{
  "experts_per_token": 4,
  "d_shared_expert": 128,
  "activation": "swiglu",
  "router_score": "softmax",
  "normalize_top_k": true,
  "lr_router": 0.00157,
  "norm_eps": 1e-05,
  "lr": 0.00393,
  "grad_clip": 2.0,
  "train_tokens": 653300000,
  "dataset": "wikipedia_en"
}
Below are experts of layer 2 (counted from 0) of a mixture-of-experts language model. Rows are named gate (a neuron's input weights, with its number), up (a neuron's input weights, with its number), down (a neuron's output weights, with its number) and show model dimensions 0-255. Each number is 128 + 24 x the weight over its row's rms, rounded and kept within 0 to 255. Numbers have three digits each.
Before each expert's rows: a language model's description of what the expert responds to. This comes from a sample of Wikipedia text that the model never trained on.

# expert 7
It responds to: Word-final name endings. Final pieces closing proper names and some words, often -ing, -ford, -ington, -son, -ach, as in Baod-ing, Dubb-ing, Campb-ell.
gate0:106084147119149154072145148182124135172141150101102137118095111148108116095111107131099113133124146159115144155170110147119134170147150129139138116109100101157125152103072099152156123090124103131137105140128127147164164147135101117118101118123096163110168121058121171133152125135107119075095169114157129168086168097155152145143106117128100140146127080147120154119101154117137124062110094110145106164161143131137120141138088099119072089079116157157113151114131104147099125122120165104115135128110145101123146136145146151063110126132102133112135099106141149111176191130097154078122132141120134139151130127140124132116139161090121151117145104133147108131131114132122138122139134129099107145184122134150126112171112123145153125104141138091128110118095141147142117143146152
up0:106180122121116165088136108122155154162125149094156153104129147107145115114037126123104120145116111113109125119098160127149118136079124143117172120144111138112141125116130144152152129125122125122120141138089142126116153124132075155101097121131107132130123151122125083131130152177174152155156135156136119124130128136157133070145135107108145164177151145134177112113115119129123169150089114125101148147075111138089143108126124107094091107168144138118126096104086122122157179155095128147123144128156122097123124115134104104062130115128114130144104117133137129120114108066135119129098105101146119157150140137106133103131153154118139139119084144133149115184086139119147119172133126135128120099166147143154191131167143182172139130117109099085143131128178126081134127114122152
down0:129133139119200147152136129088167135106111136136102106145119160146159140121169113105135121105172150168165139126178100125119127091100150102117110173198146146120124128116090150100099143139151089105132154167099158108146099094149139167138131133129152163115086088140128170102146111103098153092084144083124136179131170158108175156124110103147133120114112106153138154112112135075159095117192141135152092129178118146139143132136085138107123106152154145105137113138140111138120098137153104143112161127097108129118124095110139132100123121127133179119124126124133129139119134130142134087173124149140114092131154126150141128125092139110117128111132097148124125139121122108117099112134115099099089153105128126110101126119115145113179091134181168140156105165104119118151101108151108

# expert 0
It responds to: Common nouns after determiners. Common nouns and word-ending pieces after the or his, often followed by of, such as time, years, first, species, season.
gate1:088157145156154150124148092100154180097141112093146114095093092125171172117150150136150171145143149091142127092136137073124141132136091146129120113108143121098099105131134129094140113128123132130113105125094175135122119135135141145172118106200129096146131131158128148118155169143147159131129107117213174124171121135150146131128150139143132142107115120090136151138112147120138106127102139130162134163121093133121079134147140126142144136136136100108107099137087100108145154134124128156111131137158105121169151113104121153109128162121137129100153100156114118143161112120137146113130160135108082107174134171137142133164098125125153078146119124156137145137145133128134120114143114102130179139065111159120185121108125131108140099152114161085141134142151038136132113102117116
up1:097115139128158131093105140131122127146133097120106126106149125150157168109119148085130124119139097127105107140130153130118105135097121175128141113123141164080123110092138200131123102115122113144139165108157157152080148160119145125160170146174155098179119068119127152178128149096167132109155106148155130134169138135110146091120182172139137151120110133143137165117128142135086090146111164117106109147117115116129108194161124120115136123157125089162097154161122125069072163124136111109092129143128107126148100105091131127120101134155132147150135163154131130175154126115112128090114145160102120089159135133133122131122134123122163131113149165133170152141164120106125092160125161110177174150121143083125122109124126110140120146133131121133098087139148109111129123127129086
down1:137107162104124134147140125150151143150095097123126098083096135139125060081142108170112152080134083089144172113099145121121114124109110155131116086123144161106087173131143119131146127132136124145096140136149138115107174183107131120160133125098103136142111138155109119137128144141109155094126105128171136115120106110166122130114145097148136146119135103160133111165149132135124147104080147162159177122107130157124104140142168068116137102087151117126129144095171180110145136096108118125157102130128114168160152093099096150097099124117159117123086138124134129127104138149140134131141120147103121136147083158109145111122110110167117122095120132116167164128121167101117123139081116148118137170189118191103120129112111101142120108097124104115094107103184146127141084129122122

# expert 35
It responds to: Infobox field labels. Field names and starts of fields in infobox-style lists and headings, such as Website, Occupation, Born, Died, Location, See also, List of, was.
gate1:114157151140131128133168115117141109170104139163155095094110151122139117091120063123128132134112098093122149104121102100104120137158118111171113080153139122139112135087124116096131127128154191156130083132133125149126091215143140112135093170138128141076101125120105119125160106163137156107093147098137136152168132134164107124123135168112155161124102119108120060153142108131103086063147154130124120151167101126116137109134158067138140153118121121129114126145137134136068141160157141101145143165158104157183146124145130123125085115101135110121129106129112144132175098143123135104113123140085145156143125136131121144101140122122138135098091133133126170160094144135139139085180118152161144123103158087155113138136141117126133122139153131121163136119104139128132113127085130
up1:154133145144120130111122138123115151141140100098120065096121131120112149127116144136143111167181115125091172088138135141071154152109147131101147175155159120169143155148090147174183145140175110154114124153147150100089102103097106155131098136141140127085149119139109135114125126127127095133110159125078133112136131137087083134157104130153090122133098108117117118172123133149140155166110127140132114134110156119091128100124110140114149121119154104141151136143140143097126124143146079140128105104121147118159161137112111125151142061134102114104103102146143136107123145119136124162120129120136081124115139146073160151112099145081111122163138145095117131146165154094097108092101146156119157166157143149127110132119108128098131143145050111119127079168150092174154106139109116
down1:113172151099164097128122121138135156142099117097173118148115100150105148105148092121117114110111144106125138123107141146140128141157118128170123107143151158075086108100163108098097124106090129094126104152153127149121110128096112114091195127134160146123075194119131104155146164121126148167177113112142113154101145101114110109113134110100102098106129129139114163118073134088103153185147135135123160130119127134119121146098188175129131126151127181134096120152101107084150100118106109097112135103147146112087109132133125105152108154125130104143117120156136110143114136129102127146108152134177124135104160137143140123139086154137122128131144167185133110076138113169132121151133130175115134142126115131100136133106100164107158167116161144134099166108164170140095128145144124

# expert 2
It responds to: Word-initial re/we/A pieces. Short opening pieces of words split mid-token, mostly re, we, A, He, Se, as in "we|alth", "Th|re|ats", "A|kbar", "He|alth".
gate2:105193123079167098132100122109116120135140132160151141139154137122125126106119131117101132146104176162092157146075106151134146103148132158167124127123155106139121145146145116154174130098149167135114118122126145130106134114156168130132089120131073101106105102108122171155135097119125121127154136204097132074111085157115146096150193138155140107122128141102136103154126174159058123149099145103146138125144128084153126149098106091098136122112115133145091135154123154184119132154102144094135130155119087119159176119106169124124126135122118132135141084112096125133173126116136119134137101104156158135118135158159109118116117115116134134130128103122139128130116135141125117142139123176127152148112106150115138123101116135107154072162129081148123155110154192133156093127121134
up2:100198116105143098111092144115125130110121139139156125111155116144133122120141137110102113125103133149105115114117127169141143136124164171149143078125147080157089131158166092145153141115117155169156100118132102108113117132170161092143094140142064112104125124111149157133144111120119118119186109192111120113127122124137135127157164153170125134096109126138152077138119191149081110109123148113145173137176121107144138141126139107115140096117068144152122112125115118167147148103089131125139080128131074133156173123106103118150108128141114089131185102134108155129139120126136127118154117150106157156140135144163088105119132122137126123110129109141157160146102106147160134145141101133158143130140082132109147147113130132083143110162122070142109113116170156103157144089117113
down2:118150105100078135129102120115105115090104085095155121081111108145104129110146118119153132152135142149183111125182125144126134131123135166115073170157127128108094124114103137115130135158143128106125125116111100129144147120150131096099155238126133072138136126119139147113049115112134125165128175106095130138140095109102145117105122103122123173120130108145141134120146136132100125114088167154133099155123151151135145088139104126109130133169089163090108097175124094125098127169119086131090103088137115139096100111066136156128150131138096134128177152152112135154172121138134119101141108129106124083105121154115122167154132121124148125151123132130134139083129109160143113112125107158108136108120135127142117120123101110164097143161129134161126097140112158115136139103107102

# expert 45
It responds to: Mixed word pieces. Word pieces followed by a new word, often "ack" in Barack Obama or lack of, and pieces like col, ort, ure.
gate0:080133160116133112127073127167124144086136104118121140127136155166107127107110140104089124152105090095130087122089095127140118136117145117135118132099114140139115079156084176120143101123178147097117082114154111113118114121111054191113142097145164149109153135139134144122176119136155080164127104077133115142126141080101142126135149133133148137110108083123147129146123072148151172122093102077183113117147128117101100114160155132108123130114178134143143136126130137130130173103157157150154117117146115154135118129112116118104137142121096098129102103138124096113078160101126136126165154124117111131164159155126100141102094126148158146126130104172152099124110105114164138128153104101128119138121146140164102140124122138138125158134109175123102134131119123114060148103117148
up0:104109147118141139112121090096113150090132116121122160154136109173172114133130113131091105141093127119116116088099142128125154146108142138142107154148152099123122128180100145137141118120128145124126097131161139091059160151146111134161149120115121141151144143166191145122165136162160105144126154111099121140127130119158127173132133148100199152131096164068140161129090103095153142133094115083129128159120108109125095110123172129139144117110156125117149163147157149109138166098109169162125139147114131119112143112064079119103138144141122156123129108139118081122129110075171151153157144083107128119167148147161099153140119114141114151120129175164138135106133129112179137139099118095114157131098126123150131137120127165109158108092087116142116124151110134131108144123111183
down0:118127105156157114135171171197117131155134162094137164136095139117108107133122146154103094145093098102166109115105065131105144079122121173096120122146141135121139146121143125140136135150159153151141138128080068102080155139148149125070105075109135170186112135139136113147141158146111108154108143119139148133118154119144112133100132067092107107128113144144157146129074155139119136106141106150131171106075124097113096137114139168111097131149145127145110123114143149098101132115130130107142127114125126135100157160142143077125093089120139129095093120115131125139145151154126133138123139138142167152117066090149137128086096127124146130120117141148098117144144115120111117166104116138093141088136114135147178119101137112120127125134129077081108141157135174115103104122124146

# expert 41
It responds to: Word-initial prefixes. Prefix-like first pieces of words after the or He, such as de in debut and degree, im in improvements, pre in interpreted, N in NGOs.
gate1:197162157094149114161162115174110149128133142128145139156138123153121154142148103132119149129114162151112096123098091108125182142130130103137086152128120135117162101123118116079103134125129172123162094131173139173130107107154150147146129126096143133148117202171112129111100149180167193119126132125091098101095124130127161087137133168150126152135116118153107137135154130100133125118134112140138141102141132143123110131114134149131081137167109143153144171175131180148136117107102131138148093146134130153119160116106110125131142111100118114166140127166119142127102129106150140128095186116133108155158138110112138111158147101136150191144107099123142138100189145093111125124090124143161121115130114143127081117136150151075172103130130135139108168141121126130163145164118108
up1:062131099157108145104080120062151101111123095142083119116125139124136141122119151126118124140144092112150165109145139120117119144134130141113148127123132111146092143146153144101188119123107128155151135122101150105076186141102126093140144100178119108116146041106133103127158115075108083133113132133160142154105126109135102174116119105141138111144103147113126120125100111164131110127147142110102106124080100111140152123148126090135171140085142125113110124110147093095137156159191111149125182136096128078130113134145134123152104138129103109097146097097147122139143124117113102135129088115137151133119109148159094133109136139110102098096131145148165153124097109154162147101163147129109154124144106085138156110143149107174073130125105113133139154141123119116134088090144136
down1:144128096111104128139139097084113131123099133157146144106147152151128100090103121119139095138096152110121125125138104146105137092104097117102108126117116132141178141113135170159097131098115146142115092125168152115135126132125131148157153124143152138117086188134174075122101135086099120155110145118094143082123110118100140104114104117130130054113124124175113119131161173126073105166105174116142140111110104112093104100126142155117131116137140112149120122098117120108120139142132124152150134114088151116172169130096142155110131119135196103080101115172145104131169122113154093125063082135105105126132092101127115166124120146134134118128113098104089098173096136131130144142119138148141118109144112093117114139148089117170120125138164164128116154105085160112103154153109116

# expert 5
It responds to: Sentence-ending periods. Period or punctuation-plus-space closing sentences and abbreviations, often followed by a new sentence or paragraph, such as "pole. On", "A.V. Club", "vs. the".
gate2:092094098106140099104106121132114122132143096122137144094113091134137131110147110176127092156121124129157120113094147108135169109098115114146127122152088145114123111109131109079116127165101117148109156115148093117181172112104136125119112112107178137127103114163115129115107106114180134154141122120133141133109163116115122163099100137148123147102131134090144089140119168132154124167124162135154122129067099110164107073114139119130121125144126139158136138151131094160144141096174115063164092143100126116092159112118114154133167118153135101182139133118123138126108119141128132069084119137136120109115126107103115152137186103139123153131097114128126144125163156131121131105124083080085121137125136122103141108082099121118120143076138071097149131107137101096130163149109065
up2:133109116137117136093101176157122102126122136110179137150144131151095132168117139119103170123155156122097095148108149131139102106131112136141150094133100133125153098115155136156134137144134156154174117150098178154088132129133107105164130165142085119124149151131146169144128122118070075163106110128114142135164163133097108136144138123084086149124073123089142144149134110122160138125125138117119088161119136114082130148123162122152139094067100090100116107159120075127124117126095118115106117126114107107156133159122097124063115146138159169099130131161140110117127137087110126131108139133113140159127124086173104120148091109109124092109125127140153145183123112148156126101105073146146111084092137109135130113139119102121129107132123139144087173142147122129161135112185160
down2:111095102119099163154169128131137143120152151166155163109084100110118113103149181111107113160142129107119165151119157180125146126150163132124121138111103155143157125102111111140134135138136151146152178118121123142180144152116148122123133193140159132148067104111139154122082116166162171112089145117106144127081119109106139126153106079104154160138186150098126121134076158138165127128152120143127102160134098092110099139133114127129130118120146123114107134146136136108129131110172095122147148123125098125124137115137122117123094123102143117114164074144110118141140146091121115108115088100113143150123133112150150120122111168165124106146142119127109166087116149128101113134146146090123161176151166157135153140098143151102149133103157101076140143109139135170156164109121057

# expert 9
It responds to: Table cell spaces. Bare space tokens and trailing-space numbers or dashes inside table cells, like empty cells, "9 ", "- ", and |---| separator rows.
gate0:110114103115072093139153102151154116121158137134176131101148067133122119158107151164127128129079136139147134108124108176136112093069101149171091104157109128134107126153094143110100116102122163154131137102135140100150133095125124156131148145107117174127130122157117098109117175130115073130120115124124110101112141104100163086131167131097080090115096159123141143143138110129130152146076111165118148133106094121155123114098120134172142139092137098137103187114120105143135129139091085137133113113105082156119145105129134140154147104155143138119092146120142104094127081154092121119075114125124156148118121126134100111127135119119142139118207139163119126130135102085101153123152147117109127119099121136077141143145120101107146139113113095107083112154113155140166131165139141
up0:148111088131147107155126139160156131098124143086114152171133082141118156172143099106129146122158117128141109142144142145138172155088097179135127149117103134102135089112089129114145147117097109162120118088136114093129137127137117100151121110089132153155140119139160127118153126124136136120095075163138124143131144095134151117151203139177107131101135191104104159133165152108164115142111180093143141098124123158178157121125100190153139094099107147139146103169163125125104131128123100145141114126156114147113154117146114107171156119174117096099160142135140118128114131139112119091161078093116126155102100141108115134156147128108121115115133148124132128146114109128120146123110146148113067112161103117104138110108141122084134134091103101103103132111176096100167158132138159
down0:126093114140091099138110155099104142132129134126140131110111196144160108116110150137135101153167120120143132097090123141119112118095119113097090138126091136073112149125125183113150148095147126164167110149082130111142152171146158178069095125159126123086140082088077107137149138164107119135160139094137155119138124093119152167126113138086131066122149114153176157164126116133175137111123125154116137099151179107122106109145122142138127106156131140118148112121113148146138121143098166108151108125162122138129140144162154067146099115144132097118123145152138125156141133140165116099129157097126124123113131134132108157142136115125145148084144168128149131130080094152132130151116120091171144126142160098121060125150139187127114118085122120117117103134149120113151124121117146

# expert 33
It responds to: Capital initials, Romance "de". Single capital letters beginning names or acronyms (E, I, A, U) and "de" in Spanish, French or Portuguese names like Rio de Janeiro.
gate2:125106160098140090122128112115137134144137119115128162137139139128125079093141167168111160089051150144102090144102113155139123129140128084147104108118145127161142128154182119162168108141104125151133107140153175157106058127122117115127134112124113112107121135112092137108140109126123118143150123125161123135115148117158155124079136126107153132130171148138108178080130179150075120132126145137107141143149129139109168141114159159125141136117111095149089113087155156085116127131167128144142103189160137168187152149111074168118183136109107153088160110144124137153193145145119118141086132128103144113130104106116121133135144143137145125131127108119138094132128132130119106123133100161155105150111138128149138131154149106111150101105119133119127093108101099081119163105137170
up2:154141092176124099101140120140134109085118152167131138156154137126101160127126151143134074142152096124113144112129136101182114101137111117106140171153131150117125135082118120160110124109124175124168094136110174087131129177150118098129152134116148094157150147147116137121102119125147176127133150111172161106142127109126114073126144171122158119127124152118115099153102106128107140101128126121099125093088121160132127126121150119155079135116105133118146147134085194099130110157149183105144112094100104132107128097123070159155121091118128129144100137115144135136168178160107125163166128138122167091114151126153120139170107147168173121152113101119104109118112104111120085099125127133140165153156151074145123155144108164099145134135148109093124149154147123152146114120161125
down2:090154165101144124171129144142131156133144153155130129106109120106110136146148117144148117104116146130116119102143103137164152114162117102078136108113142174125127158125156113108108129129117161112145124146182141096162052124124176111066122166107142114136137105126124181149099204137170179126129124140160077152112164156159110123129115147118134092144144114123157124109115128123137100131141127126134119099122080155186158103138178151138147153133177152107116147151109148110150136120119124118155180150125184136177136139123149090148121113160159138151127124135084165114132117111120163130128085127115123119152138125101157070115174149127103110114120144145141083120133158167156132131131131129140114110139156155159146175127144133132098129150115108149161129107117100127138115155154123

# expert 10
It responds to: Word-final noun suffixes. Final pieces completing a split word, mostly noun suffixes like -ation, -ment, -ance, -ology, plus -day in Saturday, Tuesday.
gate0:112134163101117166118130111146149148132171144181084121099084152138105128156120128118126095146132133153145106136154181141136144096100133100153147155141095129117119123123145100138132173115123104107112118115121157130112132140161110162130121146110167119118113118102139132112100116149082101084143114142129140067150131132139148137125128127099141157137152044097123096162159104149122119122119085107136102126125133122147123119182106184129159195134126058138112121123103141122123130106125154145145129148084137111126151127116127144106144122168138124126102127161104163136124117144151087115163123166179117179130137135136139135093159109128144069132111122065113147134124118112099140134146064140113147089141136183144137124148130127102146153143139094124127154120121123142099194126141163
up0:115087098129116081106123133136098106181114109119123139129174133159138103105137114116159108133165156150110134151100086102113138153132129141096108139161104108122111097180093115160119132142097121125169140113143126139100095110122145116198110156152138127163118152119101141105128162126116159113132097130128193136131111187121126143137131163136152102107127156136153132137134156089112110158095121113181128133125100127054157152136136090141112133160126151139121157099136125113131111137121177130117115088108082151155076153158128124080126135103146142102143120164134130125177103106134086119125125106127101107117152129102099122161108135104146104138140121134134139139124124139135100091131153093099077184099182132123134114093095111129101121142141143168181101126170120145131119156110127
down0:084132140127132119143102095144117120154128099151099128135072119086145132168123131119116145147110083135129141134153166116148149109143126150184166145088112143102186142129130094109108172111154116124111139140143120100130150109167108169110104144161099109176156108122126105161155114117138099117156117102157108138158110078116137122119075098144121115148125133083151140120108116188174118131151117134091138171107142101129111116146068108121090130138123055144131137162108139125082143147122123094105098110152140091102139157140125115156129107130138152109099109144154112162110143129073129131140149139120118137120140140102120158134118125138160137166117094101137155136138109067137154157154094133123158103142154155161134117111126100131111146124109120139146141129127124149056140065132146

# expert 53
It responds to: As syllable pieces. The piece as and related con, des, bas, reas inside words, such as season, maracas, assigning, diseases, released, concerned, descent.
gate1:140109117132139120130119141121144152142159155160165138144105170137157156150155154132102130138155120139124088075134108134095104137112083105123106137103102114120126124138099130178126138115140156111122169089145139136160114098172106129108125167133129138127125123115157141125130141121081104131183108114168116082132136089114160161119123123161122144160164116109114148147109125110111149104173125126138115102150130110114147151117102171116175146138146154115087134153107137089136107088083166094108131131163132087131141155180129068096098192115152148141153115116174080155124129114118118139121124172120138140122120172146091137134100125138113132086123158120124144132179098140162094139165138127101097112126126126172117111142153128119126118091085114139088190145089157154132154124130136
up1:148133120130133140114120106121149093111096097099145147111158108146133100100133123142149143163124127105101127132122183128103129126140153133127131104173131166151130125128185151126168141111124095145102134116144132100127119145084154109130099143145107125124126147108142121113158150082089134121113171146055087130129121154123130096133112089088120115123110149134114125136167108134125132188102104107176156123109128114102086121121153104135083129123103133126149124113169080128133148205145113218094154148111113135101135163120087157087156086105147152117097132146120135089097119163126088140145122120153179123127117103130128149128118127124131146147141135168140094120099122164116167134086104114130178139103119163138147128095150114151143126137190148108144124120139141107154104125134099
down1:088124168115167106102166182110123127179102134126144096143117123120203157108172148093112143120143090168111114166099126153121130123127161161113110144127196118130157132112107113145094163109129145112114131116113111163140134167080127155131170121134133159143128088106131091089140085116153110110114139144112132148160098114151128156145139131117120120135149173115112154117122131136142107130129118124141123125116148110158113181166132165130100099134156141114140129093138119131113130103127124112150164154169137137129118091143125145133120104098125159110137112169109134131137153073168142102139097136164086110138095136117158127134149113132131093136166132143147072112153127099109143129164065113138142147150138159169106176101129135142119148090098108134155150113190142166132157123140158

# expert 40
It responds to: Vowel pieces after capitals. Word pieces right after an opening capital or consonant in names, mostly "i", as in Giorgio, Giovanni, Ohio, Ghana, Ruthyn.
gate1:145146108138130118136109140071117164192130069180126117155136123147151115120107158118168128122134089135169148113138136125136096184129116137134165160094086102129147140143130131156094138113122077078141104143096117109136117119120140091161136109138138129113086113122118104117141102136120103146127085133112119147158133111109102096139152070101127124143148112109126121126139159112164133128137144144134149128157131145106102115185128129128135123128177114109160129135140127137130157139135148144097127152138100135143115116106101082115141112147174125150165140098169063104053181134120170125118125121089111106098146121123175189101119127138126139154153171141141135147131109147143122163125162174097098097141161147140127133109078153141154152141178151122153121123131099127150120113123140
up1:136080181153106111119149184171103077121140124112118124111124111142207115097157098151120124121122117087118128159136144127128159122115129154115104157148114147113171148139131115129131139140143144129117154139071144145117174143121119115036109127156085125152142155153124121116119124118192164122133134160095146133138156167134107122126147168100103125132144136137127117138108106152135148127091091106082123146114120139156108153144137109146093148128106121156137129116127163159084089152129180090138137118085108083101120120123114149103126127096108130164123128162111119119156133151134120194099133128160134114136145120106127103155160114122102146131125132123082135109126136086131123133108136083122167128157148089130146099113173105114115085166126122141095117093104132124172117136156152
down1:126141109146165119122104088120123134147168160150144119155124121130106154177088116127165117129144122094144155107099148113096194113114133071185129156101181129096145126089132133146102132168122113119145124127115091111152136113131150161081136101096117120110132103136137131138136091165073141136117087122076189073169124111151147107139148185129097139129158119114106124124150153133120141146099116150150110058143113120106093116182122144140076114120098128118103147116167130137149142148146107112090122175117101090151142118108143139116116140111150157136107137137125097096112120141134122130114141116116148108139152108130132148150121139122152118106094142162091138155120142138117144156123108178142156122119097111119092127123130100104131117123111137151114136180156167142118098091071123

# expert 61
It responds to: Media words and -ound. Media nouns like film, music, album, song, plus pieces co/Co and -ound, as in Gr-ound-lings, F-ound-ed, r-ound-s.
gate2:111103124133156129115127140147145112110135129149119132141154104129148149132093121125111154116145096150157068119134105104081114095115168149071129110132144120108123175088136162142134080123090102147106080118156121130147113101128124164124127105132126108105151122117114101098175127099128161189100131127104130187119123090140155131128136130081180123160157122148143090100119125156110153102142111126145117144163101111119111122150117134133158159139078121146173146148097144120074122131128139090072169156158140161149115116094145119136151113124114153146130140150101119147105105138152112111112085126124177134075104140136110124125160130109149128151142095131078134139149160148106167129128104090138106123104141162153188114080108125167112126113136106099139154084130149126137113126109087
up2:110134099161088156129098096102088156139153167146133120121137138129151094120151133151117107142172125108158157177076146137149082156129139114146146130124114153140098107134143124079162175122167113126156091164110095130088139153116158120157105125104161170159132162075130139124122133123113100113089151109112162094177133150094119131149141130120094086120148113079149127095120161120159139127161124123149158091100145154122138133123099109140125182110120159123160123120147105096141148139155101157159101102164118135116113124114111119129081091131157096100134142104131122109148135104120116132096141153113120071179134154149134107119084137132117142135199108143115103131139095151152142134142155168118097091110162108141158141122135149110130096151132153135114123128151153124164100131118167
down2:123153118115136148132116104157096111123142115129136138134178098186137105101084127159154121111102131135126174135168131153155071146113096114136115081104139137185107134116129147114137132125132119110115112135152156101072130113141147115121136102100141111095127150141155144138105117118138140130122157152130104139147074139102109119128130135161180122097105103159104117123099134153123095133119095124115111114132108072116131108096148173150104143125120153154160151171148145126118159101201118119088099086103151117119132087157156115126149124115169127152143119146135117132123159106125133105155120129114147126138065123135158134107155134122147155143115132146103087107125143151160096154137087144117146097076089148122102107151144087145114110084138123092166091146155218116132134143120120